From a checkpoint of a small mixture-of-experts model trained on Wikipedia.
Size: width 384, vocabulary 49142, 64.8M parameters.
Training: a variant of Adam for the experts, 2372 steps.
Below are experts of layer 6 (counted from 0) of a mixture-of-experts language model. Rows are named router (the router's row for the expert), gate (a neuron's input weights, with its number), up (a neuron's input weights, with its number) and show model dimensions 128-255. Each number is 128 + 32 x the weight over its row's rms, rounded and kept within 0 to 255.
After each expert's rows: a language model's description of what the expert responds to. This comes from a sample of Wikipedia text that the model never trained on.

# expert 11
router [185 129 138  79 135 120 127  93 131  90 106  85  81 157  81 142 116  78  88 124 118 135 138 120 168 112 159 147  68 142  95 169  71  85 106 177 166 133 102  97 132 121 168 129 138 138 139 111  97 177 178 139  92 134 139 165 153 168 112 151  70 137 121 137 101 137  91 177 110  87 180 175 172 160 104 131 137 119 150  82  86  96 155 114  95  78  88 106 161 133 158 122 156 127 119 206 193 172 156 133 132 135  88  91 122 157  70 128 139  79 151  87 108 134 127 168  67 142 133 107 124 120 109 153 135  64 117 124]
gate0 [143 139 105 133  79 177 129 146 155  75 115 129  45 158 115 166 106 135 134 110  70 106 100  85 110  81  92 184 139 132 136 143 136 119 189 125 188 124 120 164 152 154 113 150 136 110  86 116 231 136 126 104 142 105 146 220  91 148 148 150 142 109 157 111 147 120 110 126 129  97 120 148  82 199 125 111 147 106  70 165 190  81 139 176 163 134 118 115 122  92 147 129 203 100 105 162 186 126 104 142 137 149 165 113 128 131 100 115  84  89 109  44 142  89 119  84 138 111 152 137 153 144 140 121 126 165  96 100]
up0 [110 119 150 128 119 118 142 117 118 163 158 155 180 125 113 177 159 150 132 174 138  52  88 182 171 182 194  21 108  53 157 147 147 119 122 114  84 119 106 155 134  95 147 143 121 135 173 104  96 121  68 177  52 139 154 131 131 128 135 109 185  80 178  94  74 159 175 144 142 158 120 104 144 134 114 129  84  89 128  99 131 148 134 136 145 155 142 102 111 103 136 137 105 154 145 108 107 110 174 137 109 145  89 100 141 123 136 141 130 160 161 116 101 173 142 180  80 102 147 156  76 117 134 145 119 157 149 181]
Description: Year digit, person roles. The leading 1 of four-digit years after in or an opening parenthesis, plus role nouns like President, son, author.

# expert 26
router [182 142 126 101 140 134 168  24 128 129  83 108 105 160 147 121  86 106 111 178 138 120 173 141 204 132 131 153 100 146 143 151  90 104  84 171 121 144 117  71 152 124 152 121 145 121 115 143 100 178 169 108  99 111 146 161 126 146 100 126  98 143 115  52  81 100 134 103 109  71 115 191  88 153 119  99 183 114 139 120  81  80  77 100 124  78 145 106 174 157 165 141 171 134 110 137 151 118 115  98 156 123  71 149 130 152 120 158 108  90 147  86 164 132 166 125 100  99 176  83 102 109  96  90 147 114 131 104]
gate0 [175 143 150 134 144 151 175 101 186  84 130 143  32 131 111  77 113  95  82 176  84 128 185 133 169 119 147 113  52  96 142 106 162 114  46 134 155 174 133 110  83 158 159 105 124 154 108 145 130 130 126 195  64 127 101 122 126 114  16 156 101 163 168 159 134 182 125 134 120 111  99 178 115 132 138 145 147 173  99  93 142 130 118 135 121 129 122  33 149 154  84 137 122 148 125 143 120 143 130  96 139 135  72  73 118 158 128 113  94 135 102 154 123 124 128 133 119 158 226 122  79 114  62  93 173 131 123 104]
up0 [136 121 125 120 206  93 109 161 134  98 166 127 105 127  99  93  77 137 140 116 166  94 129 128 142 132 105 150 151  79 186 111  97 165 106 108 127 141 107  91 110 139 108 132 126 102  96 123 119 134 153 157 141  93 155  95 162 175 153 146 148 127 157 100 111 192 110  95 100 139  57 193 129 132 130 114 136 161  84  59 124 118 106 109 100 171 112  67  85 172 121 142 118 135  99 100 134 116 106 116 128 126  67 114 217 118 121 123 181 131  78 127  89 126 121 142 109 168 151 147 109  86 114 137 134 124 135 126]
Description: Sports competition terms. Sports words and team names in league and career records, such as Cup, Championship, League, football, season, Bruins.

# expert 10
router [155 120 169 107 112 166 121  38 128 113 107 101  95 100 117 105 107  80 115 129 104 107 168 138 146 101 128 143 102 157  69 137  97  78  76 164 156 145 105 111 168 116 107 104 130 144 161 151 103 151 160 160 144 120 167 178 151 135 101 145 115 132  67 148  88 169  91 159 145 102 167 162 120 125 104 131 139 113 118 136 134  67 135  99 101  38  80 113 121 174 174 136 121 136 116 156 148 121 124  93 203  80 106 136 127 123  75 131  60  89 138 104 116 177 158 151 107 126 153  77 141 170 104  94 109  93 142 103]
gate0 [ 83 167 115 144  99  82  76 130 138  84 164 108 124  95 173 153 121  62 124 151 126 217  99 147  91 119 136 121 123 173 147 185 130 127 171 168 132 142 153 143 182 154  77 127 146 130 144 128 184 105  91 168 136 117 163 128 125 117  93 147 107 107 104 157 156  85 152 155 182 157 217 218 150 126 138 132 109 142 148 168 141 106 107 145 103  78 159  85 135  77 129 142 169 122 126 152 122 135 143 128 131  93 132 136 117 100 119  93 136 153 164 158  95 171 129 122 150 111 139 130 142 146 118 121  72 135 114 166]
up0 [119  88 168 128 118  96  24 168 115 144 160 132 158 162 113 123 118 181  90 124 132 131 132 104 153 109 143 120 128 182 130 139  85 143  72 144 156 127 191 181 201 155  88 125 128 157 127 139 116 182 154 186 120 118 114 126 127 144 168 136 118 120 152 127 112 127  91 115 161 194 152  83 114 138  99 111 129 124 107 131 150 174  99 149  60 186  67 121 128 100  96 167 111 157 116 110 105  47 157 103 153  97  75 166 135 107  99 100  90 182 169 144 141 212 120 118  82  88 108 133  37  98  99 167  93 143  82 193]
Description: Line breaks in lists. Line breaks ending lines in infobox lists and tables, plus colons, heading equals signs, degree and prime marks, and non-Latin bytes.

# expert 21
router [145 113 120 147  97 121 136  88 150 110 149 121  92 180 141 101 105 127  84 139 111 159 113 151 161 122 137 172  98 129 105 193  82  98  88 167 156 142 119 122 129  87 127  81 147 122 104 159 109 172 118 117 123 125 113 180 161 126  99 104  93 149 145  56  93 119  86 129 133  95  98 148 123 124  75  84 155 138 142 154 119  92 116 118 150  46 138  76 171 157 145  76 173 161  85 164 132 138  76  86 147 110 113 105 125 128 127 128 126 102 149  85 105 142 181 158 121 150 127  53  91 153 123 149 151  69 137  66]
gate0 [143 177 142  89 171  90 164 134 159 146 161  84 121  88 155 134 148 109 170 102 147 191 141 103 114 143 142 102 152 106 112 129  87 100 177 129 183 108 188 124 124 148  98 166  67 164 151 175 106 145 115 144 123 123  90  81 183  99 167 213 137 100 113  87 184 131 130 127 149 132  54 115  83 144  96  87  62 161 173  90 123 113 147 146 110 107 124 114 116  84  67 126 156 154 124 137 115 168  88 170 109 102 184 137 138 107 173 126  95 116 184 103 110  93 144 160  76 147 108 141 109 163  46 112 163 173  98 156]
up0 [105  87 131 153  76 178  84  61 145 171 120 120  83  93  99 158  91 132 142 113 166 160 105 162  85 105  77 130 104 115 172 136 108  71 143 104 165 111 144 100 164 124  99  92 100 113 173 153 128  53 152 130 169 169 138 151 147 149  81 107 166 119 121 100 203 128  93 138 120 126 119 112 162 119 122 118 124 153  87 122 175 133  76 167 108 141 107 243 101 133 113 144 185 113 162 133 109 120 172 125 191 129 130 176 176 139 137  90 104 150 133 180 151  62  87 119 183 135 149 185 173 168 143 139 113  52 148  96]
Description: Song and title words. Capitalized words inside titles of songs, albums, films and shows, often in quotes or lists, such as Love, Night, "The, You.

# expert 13
router [156 109 122 133 121 164 157  81 144 139 120 118  92 147 142 110 145 107 100 136  79 135 134 137 168 110 122 185 108 169  96 156  79  62 109 198 137 105 153 125 160 111 133 103 154 142 154 168  71 187 138 148 111  91 107 133 153 162  90 169  87 131 116  43  99 131 104 122 103  69 125 170 142 105 132  84  96 124 153 147 105 105 103 147  83   0 100 141 139 123 177 101 156 139 123 208 119 180 105 120 137  64  75 131 117 139 154  86 131 110 135 112 143 137 149 136  98 116 167 102 152 176  82 119 113  99  97  84]
gate0 [107 145 132 104 152 152 127 125 136  94 131 150  82 188  82 125 115  97 195 150 128 132 151 213 139 120 127 174 105 159  85 138 134  81 110 157 123 150 200 192  80 110 134 144 142 118 109  80 172 134 214 177 165 125 132 134 150 158 105 141  90  98 141 122 107 187 154 143 143 140  83 174  95 181 143  93  98 137 130 147 108 146 170 146  90  98 127 109 140 166 104 152 135 124  81 155 124 145  95 139 129  93  85 117 133 109 113  74  89 124 186 166 111 151 136 165 179  90 156 128 151  78 138 154  70 107 119 135]
up0 [102 117 134 153 201  31 129  91 126 184 148  61 139 127 150 205 127 175 216  84 156 178 131 104 166 136  88 149 122  85 146 130 159  99 137 123  94 101 153 156 149 116 116 169 107  68 135 169 135 129 227 108  84 131 129 175 160 151 131 127 149 106  94 172 115 115  96  79 128  99 123 127 135 120 121  94 125  92 189 136 176 107 151 122 136 101 108  73  99 146 122 122 140 133 106  75 126 171  55  96  91  82 136  91  91 117 172  96 127 149 123 142 129 157 128  94 148  77 120 135 138 169 152 136 101 118 156  68]
Description: Personal first names. Given names and initials in name lists, credits and tables, such as John, William, J., A., and the first pieces of rarer names.

# expert 24
router [130 133 127 126 129 124 168 143 172 146 105 116  24 132 146 126 154 130 127 139  81 126 166 129 172  87 126 114 109 157 169 169  73  93  97 151 158 147 160 113 163 120 160 109 144  91  99 162 129 171 189 103 119 100 101 148 165 185 115 182 123 130 123  97 134 142 149 159 159 111 143 134 108 132  90 104 145  90 179 160  74 103 147 132 107  35 106 109 128 158 148  94 155 109 156 212 159 161 110 157 164 114 110 118  99 159 105 138  50 102 119  85  84 145 139 132  63 122 157 127 113 132  99 116 156  87 138  64]
gate0 [138 101  71  79 128 106 105 146 131 135  87 149 144 102  79 128 168 143 153 158  82 105  97 153 135 101  95 156 138 128 140 122 129 177 175 131 133 185 161 179 129 124 146 124 118 125 104  74 171 166 162  93 195 140 113 118 159 135 171 114 109 128 109 126 130 121 151  88  95 168 132 122 111 130 131 103 213  44 138  97  90 148 133 141 121 116  68 169  92 109 109 134  79  81 104 162 223 123 114 162 155  84  72  94 108 128  84 150  71  92 180  86 183 141 159 137 191 111  99 129 130  85  84 201 126 152 204 118]
up0 [109 148 130  74 106 170 138 128 116 210 127 193 102  88 119 117 142 107 113 172  92 169  49 101  53 144 117  95 105  83  70  95 152 118 180 149 142 113 150 114 123 156 147 173 164 125 140 102 141 151 111  90 129 102 145 143 130 132 115 142 103  52  71 112 142 106 128 106 175 105 116  82  95 137 227 130  97 176 163 141 128 186 153  93 152 144 153 170 113 132 117 114 114 102 150 147 152 130 138 144 131 101  97  79 151 108 176 149 156 113 141 118  79 105 147 153 184 104 113 110 117  94  91 112 137  64 224 103]
Description: Separators before numbers. Spaces, pipes, semicolons and other separators that come right before numbers in tables and measurements, such as " | ", "% | ", " / ".

# expert 3
router [131  91 136 109 137 138 141  82 141 155 151 103 112 145  89  92 145 148  82 126 135 162 131 132 147  86 153 178 107 120 107 144 111  93  80 201 134 144 144  68 191 119 132  91 157 111 129 127 100 175 148 119 104 146 131 165 142 153  90 139 105 136 135  49 141 122  93 127 175  47 143 140 139 147 104  81 124 124 130  94  98 124  99 101 115  46  87  88 157 134 126 111 188 108 127 188 161 163  88 131 114  83  82 113 151 196  81 164 148  77 134 116 120 118 188 162  93 137 160  99 160 117  97 136 119 120 112 117]
gate0 [180  71  89 116 112 142  93  98 117  63 155  81 164 136 203 105  78  55 174  92 164 116 148 130 139 101 186 141 128  80 134 106 147 153 126 186  75 183 150 186 152 117 176 128  99 167 173 106 117 121 107 159 167  28  92 129 168 153  87 148 107 146 143 142 111 135  85 134  91 147 138  85 139 143 130 117 146  99 164 140 146 167 177 100  88  91  70  78  85 151  80 154 132 140 144 163 142 127  98 133 123 137 141 193 172  74 170 141 145 162  82  72 140 137 149 106  79 135 163 121 138  97 146 132 109 120  74 136]
up0 [ 83  46 148 110  58 107 156 105 117 122 110 107 140 111 141 164 143 135  84 164  90  90  62 188 143 143 145 122 159  73  43 113 139 177 137 197 125 114  59 103 129 107 151 118 132 182 119 168 110 178 133 139 136 117 206  87 142 164 109  95 131 159 129 102 131  82 193 104  75 176 128 123 161  71 154 157 133 111 187 137 116 116 131 138 150 107 159 147  98 115  67 118  49 136 135 175 152 160 131 174 122 139 120 134 161  86 109 138 160 221 121 114 176 114 132 112 101 163 210 122  77 145 155 134 133 120 160 100]
Description: Common concrete nouns. Short everyday nouns and word starts for objects, fields and activities, often after "a", such as car, bar, medical, ship, design.

# expert 0
router [186 111 158 112 121 152 146  35 127 100 127 106  76 143 120 103  69  72  94 161 107  75 145 130 154  95 185 145 119 134  95 165  73  73  65 170 186 145 159  93 152  79 135  98 150 129  89 118 138 174 145 113 126 130 176 180 169 161  66 116  90 147 126  83 113 140  97 116 142 102 125 148 134 136  91 140 121 120 120 140 113 107 138  95  90  94 113  83 145 134 146 121 177 182 160 167 168 127  97 143 163 129  87 111 117 155  80  99  89 101 145 112 142 100 152 137  99 160 183  69 118 112  76 100 153  82 111 108]
gate0 [135 154 125  86 160 213 152 113 164 130  66  82 121 171  98 188 124 143 100 100 171  97 157  84 137  96 181 104 116 178  75 153 109  76 158 121 133 227 145 159 103 140 107 157 111  88 181 148 104 111 113 116 148 133 156 125 139 137 154 143 128 156  84 149 123 154 135 101 108 143 144 123 182  53 103 147 109 148 143 138 154  88 186 133 141 116  49  79 113 119 120 153 136 116 101 178 174  94 129 132 169 173 121 128 120  97 121 133 124 158  87 178 124 100 165 119  94 151 157  65 105 107  87 113 141 118 134 156]
up0 [131 124 181 134 115 133 128 156 119 162 132 115  91 159 109  92 127 153 150  94 157 160 168 204 160 127 187 144 133 158  76 160 110 108 133 130 102 176 152  98 128 128  90 228 157 155 154 181 145 114 227  78 113  79 124 123 157 175 165 157 118  69 142 130 152 127 145 123 133 145  86  57 142  68 101  86 139 102 146 136 103 119 147 137 136 116 123  75 153  93 184 104 143 166 101 137 113  97 122 151 134 149 191 105 131  97 132  88  93 111 171 131 147 132 183 121 101 136 118 138 120 107  70 114  87  95  96 141]
Description: Institution name words. Capitalized words inside names of organizations, awards and bodies, such as National, University of, Association, Army, Society, Award.

# expert 9
router [160 133 188  94 118 130 151  93 139 107 148 144  98 132  98 118 154 152 125 130 105  98 163 140 198  88 149 147 114 117 118 193 114 116  93 184 168 148 138 138 133  91 154 133 129 147 139 141 125 195 164 144  96 135 130 177 172 175 138 138  77 164 147  82  90 163 106 110 169  91 115 158  98 148  99  96 111 116 202 135 122 127 102 124  77  87 100  50 120 142 156 155 110 133 112 175 190 155  99 130 141 151  78 137 124 141 102 132 124 126 151 130 133 159 174 155  90 125 130  78  62 145  98 124 136 107 111  84]
gate0 [125 152 130 105  45 162 116 118 127 163 127 146 117 151 108 110  89 119 138 145  62 111 142 162 104  89 114  73 149  73  99 149 172 134 128 181 167 106  82 136 110 181 154 146 122 191 178 102 132 117 117 156 102 164  81 119 131 157 124 132 141 144 173 191  88  83 106  88 193 168 129 142 132 117 138  96 115  47 138 150 121 163 140 194 149 121 123  85 137 135 127  91 152 177  87 112 110 191 142 107 153 123 117 105 107  80 174  83 105  87 145 137  95 146 123 116 176 138 154  59 134 182 132  98 155 165  87  75]
up0 [129 177  98 123 158 138 112 135 113 119  97  99 148 123 147 172  89 118 106 126 144 102 133 113 120  99 156  89 132 150 124  85 109 109 154  79 142 121 147  95 151 123 115 132 103  56 126 177  84  93 124 155 102 110 205  87 113  73 117 166 104 138 169 107 160 123  95 134 109  61 149 165 148 101 110 180 153 162 100  87  87 112 182 144 121 116  96 179 133 100 137 174 164 100 158 126 120  88 160 119 206 150 115  93 125 106 159 204 186 183 125 126 202 144 144 132 122 140 149 120 145  88 142 120 148  88 120 146]
Description: Action verb stems. Verbs and verb pieces in running prose, often after "to" or a subject, such as took, provide, develop, invites, releasing.

# expert 5
router [171 120 127 114  92 157 155 148 136 102 124 146 115 119  90 172 146 132 103 137  68 138 175 131 192  76 142 120 125 133  94 126  58 116 129 151 168 153 178  84 146  90 145 115 104 121 108 168  87 164 149 114 137 128  90 162 128 154  52 152  98 116 118 113 103 158 106 164 153  71 108 133 156 133  74 116 108  93 163 150 137 108 120 107 149  60 117  97 151 158 144 160 146 160 128 176 153 142  80 137 187 134  98 129 138 170 125  76  75  93 120 176 113 149 130 195 117 151 107  96 114  77  69 111 124 114 139 103]
gate0 [ 91  94  97  74  73 121 136 139 117 141  72 197 136 148 110 155 158  90 177  81  51 121 118 122 135 126  80  99 120 130 139 128 172 135 223 120 157 145 101  78 158 178 166 157 140  49  91 171 131 131  76 103 137  80 105 199 111 115 156 129  99 166 123 187  76  92 175 107 151 156 130 130 103 117  76 102 136  81 116 140 164 110  96 105 105 124 154 169  42 105 123  91 155 139 146 168 110 109  99  91 152 147  99 109 170 170 123 135 112 103  68 113 129 113 114 116 121 158 128 103 180 156 156  76 106 121 155  87]
up0 [129 136 137  59  86 133 153 159 146 149 108 167 116 101 150 171 142 122  96 138 119  30 161  78 210 158 160 120 123 109 105 150 189 152 102 118 152  88  65 144 116 122 126 136 117 103 132 185  94 149 148  88 148 104 128 120 136 120 164  79 152 118 116 155  81 173 156 165 147 140  96 110 133  97  60 100 111 108  78 191 112 145 105 111 138 132 145 189  78 138 116 101 101 134  85 130  82 120  38 117 156 194  54 141 104 120  66 134 139 159 101 136 203 141 109 112 129 143 122 108 166 161 132  93  73 132 125 152]
Description: Copula and date lead-ins. Verbs and prepositions just before a year or date, such as was founded in, were, launched on 3 March, commas before years.

# expert 18
router [165 102 145  87 145 154 136  45 139 121  97 134  80 128  97 143 119  77 123 146 131 109 179 154 198 113 129 121 114 185 103 129  87  73 108 195 128  99 151 101 153 108 156 135 135 141  69 135 125 142 161 121 103 123 150 141 156 199 135 136 116 167  74 114 114 130  95 135 133  92 123 140 109 107  72 131 142  93 129 125 139 117  80  91 120  64 122 136 145  98 154 151 154 151 151 159 178 128 104 129 169 100  87 107 113 132  60 131  71 115 152 117 117 146 167 163  94 118 140  75 128 107  37 109 124 121 134 130]
gate0 [158 137 108 122 106  78  76 112 151 155 146 184 133 197 173 101  86 125  94  76  85 115  79 114  81  56 145 148  94  95  51 125 154 108 113 155 162 145 176 115 123 115 125 184  92 110 119 133 124 178 146 125 103 113 108 190 132 137 109 136  74 122 151 132 145 143  98 148 169 112 168 109 138 164 166 128 105 141  92 146 101 149 165 144 116 108 134 123  52  83 162 139  97 133 122 126 162 144 102 185 117 122 153  89 116 149 146 110 139  98 114 142 167 124 131 127 239  72  93 109 134 159 117  79 201 124 181 124]
up0 [179  96 138 166 152 106 153 130 150 132 106 108 196 142 188 116 118 142 115 138 132 214  46  96  84 133 164 180  93 134 101 123  92  76 126  83 142 110 158 145 114 122 179 115  76 114  91 115 112 144 165 139 137 124 124 152  69 117 152 112  83 141  97 173 126 179 119 122 119 152 127 120 127 129  84 169 129  96 158 171 110 122  98 126 124 126 139 133  83  92 126 137  73 163 149 162 148 121  87  70  72  98  82 107 111 144 133 148  62  83 119 153 146 127 101 140  82 107 136  69  85 118 134 168 114  77 162 114]
Description: Year digit endings. The last three digits of years after a leading 1 or 2, in dates and seasons, such as 2-015, 1-996, 2-007.

# expert 23
router [152 119 133 140  94 149 190  59 141  79 104 155  69 145 125 116 100 134 141 115 112 165 129  95 185  94 151 136  74 187 159 202 126 105 121 173 134 117 161 122 151 107 126  69 125 143 155 145  94 150 145 142 103  79 112 122 177 146 102 136  58 117  58  30  89 131 108 129 121  54 121 170 112 116  80 100 131 113 120 115  97 150 115 151 121  13 115 151 177 147 173 123 159 139 112 199 161 138 103 132 195 157  98 136 139 168 107 115 137 128 121  99 113 147 152 161 110 150 163 106  96 162 101  86 135 113 142  92]
gate0 [146 166 122 118 104 127 152  90 152 128  94 148 124 164 106 136 101 179  95 107  81 133 116  84 149 104 111 133 125  89 156 120 122 173 132 163 141 156 169  91 168  99 170 153 136 114 110  87  67 136 195  94 139 168  81 165 122 126 118 156 121 127 137 173  86 100 122 100 145 117 151 117 122 146 108 123 203 123  66 194 151 136 131 151 150  41 128 154 131 115 194 108 140 102 161 102 149  71 137  86 124 134 138  74 117 149  95 151  82 161 128 157 164  99 124  62  99 111 115  58 141 149 131 156 105 179  92 193]
up0 [121 156 149  94 116 142  90 138 143  97 174 149 137 128 152 121  87 130  59  87 127 165 141  59 123 137 106 182 148 158 128  93 113  56 152 138 204 160 136 120 142  98 130  94 100  90 133 101  89 148  70 118 149 190 102 161 130 130 101 158  89 166  72 108 128 124  93 144 159 144 131 114 112 158 132 136 129 107 109 158 141 143 148 185 116 132 142  73 147 107 147 144 125 138 108 117  99 106 142 139 134 152 123  81  88 187 130 180 140 115  98 169 155 116 137  90 100 130 124 131 211 190 113 159 152 193 161 161]
Description: Foreign name pieces. Word pieces inside non-English surnames and place names, especially Slavic and Spanish endings like -ović, -kov, -ska, š, č.

# expert 8
router [196  97 145 128 130 130 105  69 141 109  49  99  78 132  92 160 115  85 145 138 103  66 188 146 198  81 164 132  70 110  88 155 100 118 138 161 144 155 152  79 144  88 169 153 149 118  86 136  83 146 153 156 101 103 123 161 157 176 112 153 129 140 150  89 118 132 122 154 140  75 155 156 172 131  67 137 166 103 145 144 102  76  94  78 108 100 104 116 166 145 144 137 159 127 110 153 162 151 114 118 190  92 111 103 129 168  99 138 123  96 165 107 134 136 179 107 106 111 150  86 103 111  72 122 132 110 139  99]
gate0 [129 133  70 143 106 164  92 118 130 174 178 113 116 192 103 118  52 102 116  65 156 143 131  98  91 138 166 131  84 116 149 125 152 107 154  85 161 163 116 107 213 146 136 126 132 142 125 123 136 132 120 128 122 161 102 211 144  94 130 165 131 136 107 101 104  56 124  96 153 152 110 120 105 106  97 122  83 140 107 104  96 128 145  77 165 124  95 165 101 127 174  79  80 104  84 120 114  94 142 119  50 107  97  64 130  90 111  62 133  75 113 129 136 107 106 117  91 119 190  96  89 114 115 137 143 162  77  60]
up0 [160 153 147 111 115 125 148 117 101 149 145 116 169 117 132 142  69 117 114  58  86 123 159  88 136 165 167  85 161  87 156 126  85 149 111 126 125 140 134  44 115  97 191 149 141 182 130 168 104 147 135 174 113 127 160 145 193 116 136 142 173 115 155 159 148 115 163 106 162 158 131 121  92  98 187 141 114 136 136 164  88 147 148 112 136 135 127 121 150 175 115 150 112  82 146 103  77 139 154 144  91 143  85  68 138 139  92  67  90 105  78 142 156 116 141 110 100 111 140 147 151 122 144 131 173 141  98  68]
Description: Relative pronouns, plural subjects. Relative pronouns and sentence subjects in expository text, such as which, who, it, they, plus plural noun endings like -ings, -ations.

# expert 15
router [168 118 109 113 128 162 114  76 152 107 135  86  75 124  62 156 136 120 104 127  81 155 137 116 171 107 173 150  93 112 101 190  59 101 122 190 136 130 132 119 125 131 157 114 121 127  89 144 125 146 152 109 152 105 148 154 126 149  96 146 119 115 131 113 111 158 108 139 150  92 138 118 104 159 111 123 125  86 107  78 157  66 144 158  94  44 134  94 127 139 135 102 136 139 138 138 154 165 110 140 145  56  64  96  88 118 131 127  92  86 145  51 176 157 133 142  98 125 121  62 146 130  90  84  74 121 159  79]
gate0 [163 128  88  59 120 120 108 157 137 131 141 139 160 110 107 173  83  84 119 111 101  95 184 120 155  73 135 186 155 102 110 128 118 133 175 117 117 165 138 171 109 117 185 118 123 176  99 164 197 120 146 113 138  79 119 205 104 119  92 146  97 108 102 117 165 130 122  87 158 103 129 172 117 125 156 169 138  92 156 133 112 186 158  93  67 138 124  65 118 119  97 201 132 165 166 204 151  83 112 203 142 199 117  91 153 141  96 121 118 142 105 137 160  98 162 128  92 149 100 151 137 184 110 160  99 115 119 152]
up0 [171 136 131 126  92 160 126 121  71 126 157 141 147 149 155 145 109 156 138 181 124  52 213 114 142  85 127  84  63 137 157 118 205 168 152  92 157 102 131 113  66 164  94  73  93 158 156  83  68 121 103 110 112 133 108 114 153  99 121 142  91 144 155 145 160 103  95  85 174 122 171 128 161 136 109 118 174 170 105 127  52 178 115 143  97 134 185 150 163 110 161 144 119  99  89  78  93 127 142 113  87 205 129 159 123  85 104 220 122 133 100 120 103 163  76 138 148 175 152  46 161 122 126 126  83 153 132  80]
Description: LaTeX and table symbols. Math markup tokens and table punctuation, such as backslash, _{, ^{, partial, braces, and opening parentheses in formulas or data tables.

# expert 29
router [156 104 168 140 129 162 124  66 144 115  91 145  99 124 120  82 123 123  93 147 101 139 139 129 161 109 140 133 104 123 123 192  92  88 133 201 150 112 141 135 110 100 144 107 137 119 107 154  98 185 121 160  77 110 127 151 151 154  67 158  74 150 105  63  88 141  95 147 138  57 123 154 156 121  98 107 146 108 132 125 120 157  96 136 127  47 107 118 147 170 134 140 166 158 117 203 176 170 130 143 168 138  72 137 154 158 111 131 116 132 146 117 132 120 146 116  99 133 189  93  93 119  80 124 162 106 110  69]
gate0 [216 139 128  73 142 176  51 126 133 118  92 145  67  91  77 158 157  68 104 143  81  78 125 157 154 135 128  73 124 125 164 146 103 141 179 114 141 146  97 145 107  94 164 144 183 109 133 138 132 142  71 139  91 166 172 135 152 171 104 127 157 174 144 121  75 114 119 103 164 139 129 112 171 106 113 128 132 120 147 171 159  83  71 144 189  93  54 142 133 151 119 163 105 120 141 162 159  92  99 134  96 129 139 159 139 114 180 107 164 141 141 104 112 127  88 115 126 114  88 176 108  98 105 139 103 211 109  84]
up0 [129  97 135 151 156  73 164 163 112 163 128  89 141 103 174  80 118 154 125 143 116 147 102 116 172  93 127 119 135 139 111  98  88 143 116 156 158 148 154 103 154 128 117 126  74 149 108 114 139 109 173 115 146  66 121 101  67 126 143 157 155  76 159 146 181 161 161 127 105 139 183 147  96 144 103  71 189 199  98 118 110 136 170 112 118 130 122 161  83 176 151  53 134 146 134 126 134 167 149 138 201  89 108 136 115  92  95 157  89 120 110  69 197 152 179 140 117 186 172  96 108 170 126 118 190 110 159 115]
Description: Personal pronouns, surname pieces. He and she as sentence subjects in biographies, and pieces of surnames used as subjects, such as Baxter, Leigh-Mallory, Gudovich.

# expert 27
router [194  88 140 132 167 136 110  65 149 115  72  81 117 147 134 164 131 155 146 118 123 138 173 123 149  81 147 168  93 191 116 150  74  90 142 172 134 108 153 119 176 146 144 139 114 152  92 129 150 189 135  95 150 131 139 165 158 171 164 140 122 133 137  72 123 137 112 123 107 104 180 138  93 102  75  86 116 115 118  94 121  93  63 123 125  83  75 101 143 117 143 125 133 148 106 149 215 154 146 129 141  69 113 141 136 158 113 101  72  71 202 104 180 141 178 156  82 112 135  90 131 132 106 104 143 116 123  81]
gate0 [134  47 135  99 179 136 108  73  99 123 105 125 140 136 123 154 103 109 156  82  91  92 139 178 118 136  86  91 115 148  97 138 104 120 105  50  80  72 128 125  84 165 131 151 135 171 127 124 108 138 154 128 154 119 111 127  88  85 146 128  63 110 105 134 108 158 131 115 115  90  71 142  79  98 137 194 109 125 106 164 178 118 136 131 115  66 102 148  82 167 104  97 112 126 163  98 101  71 106 185  69 136  99  75 139 147 118 143 120 109 148  89  64 124 116  99  98 142 106 150 122 106  87 165  88  91 170  97]
up0 [106 141 137 132 101 117 182 146 121 118  97 140 145 134  80 112 119 106 182  54 156 208  55 165 194 104 128 128 183 142 129 119 161  85 146 160 180 167 120 151 173 119 206 119 141 141 103 165 169  41 120 109  76 145  84 158 120 145 111 116 138 165  73 111 139 102 128 134 146 201 155 171 126  82 127 182  94 167 114 158 158 112 205 111 135 105 135 128  67 133 102 129 176 128  76 165  88 128 122 143 135 128 155 173 140  82 101 136 196 132 140 142 160 120 118  98 132 126 132 120 125 129 178 120  88  65 183 109]
Description: Numbers and units. Digit groups and unit words in statistics, populations and tables, such as 462 in 69,462, percentages, million, ft, km^{.

# expert 28
router [162 119 130 117 142 140 147  38 144 132  94 108  60 159 122 114 115 106 141 166  89 135 142 135 179 104 145 167 102 142 131 147  90 108  95 146 173 150 143  91 183 118 120 114 161 126  68 181  94 152 169  70 120 125 189 175 128 137  70 166 110 152 117 119 114 138 106 107 109  69 107 132 109 119 130  96 105 125 133 136 127 104  91  92 142  61 126 139 109 160 132 125 180 123 131 140 160 115 103 127 186 114  74 110  94 159  73 132  67  80 112  57 139 130 150 132 121 106 149  66 138 161  72  86 155 130 143  65]
gate0 [144 142 141 123 122 150 129 177 152  80 168 140 115 140 132  93 105 129 104  82 175  62 119 128 127 111 141  93 122 170  99 179 134 145  70 100 118 178 187  96 175  99 176  79 145 101 172 126 151 133  95 166 102  86 128 141 163 140 201 125 118 109  78 157  83 125 188 165 193 111 118 171 187  98 100  80 159 113 149 158 103 112 116 116  70 106  90  91 119 163 207 117 123 126 146 171 102 113 120 120 109 142 117 172  65 163 196 144 121 102 121 104 126 104 138 103 129 103 134 124 151  98 111 149 113 130 106 131]
up0 [140  64 105 136  90 103  79  44 153 158  84 120 176 119 140 153 115 153 103 107 141 147 145 183 177 133 149 124  98 135 213 130 133 125 127 129  60 141  97  99  89  85 136 168 132 183  62 153 146 136  85 122  95 149 147 116 151 117 107 126 201 106 104 139 128  79  73 100 131 129 110 120  98 105 125 116 131  33  98 125 118 154 178 115  79  93 151 125 111  61 135 122 144  87  93 125 129 191  91 129 202 105  84 151 136  82  59 151  94 105 147 164 106 122 153 167 109  88 112 131 106  97 118 171 153 105  94  89]
Description: Place names and call letters. Place and organization names such as New York, Toronto, Stadium, Records, plus capital letters in radio call signs and airline codes.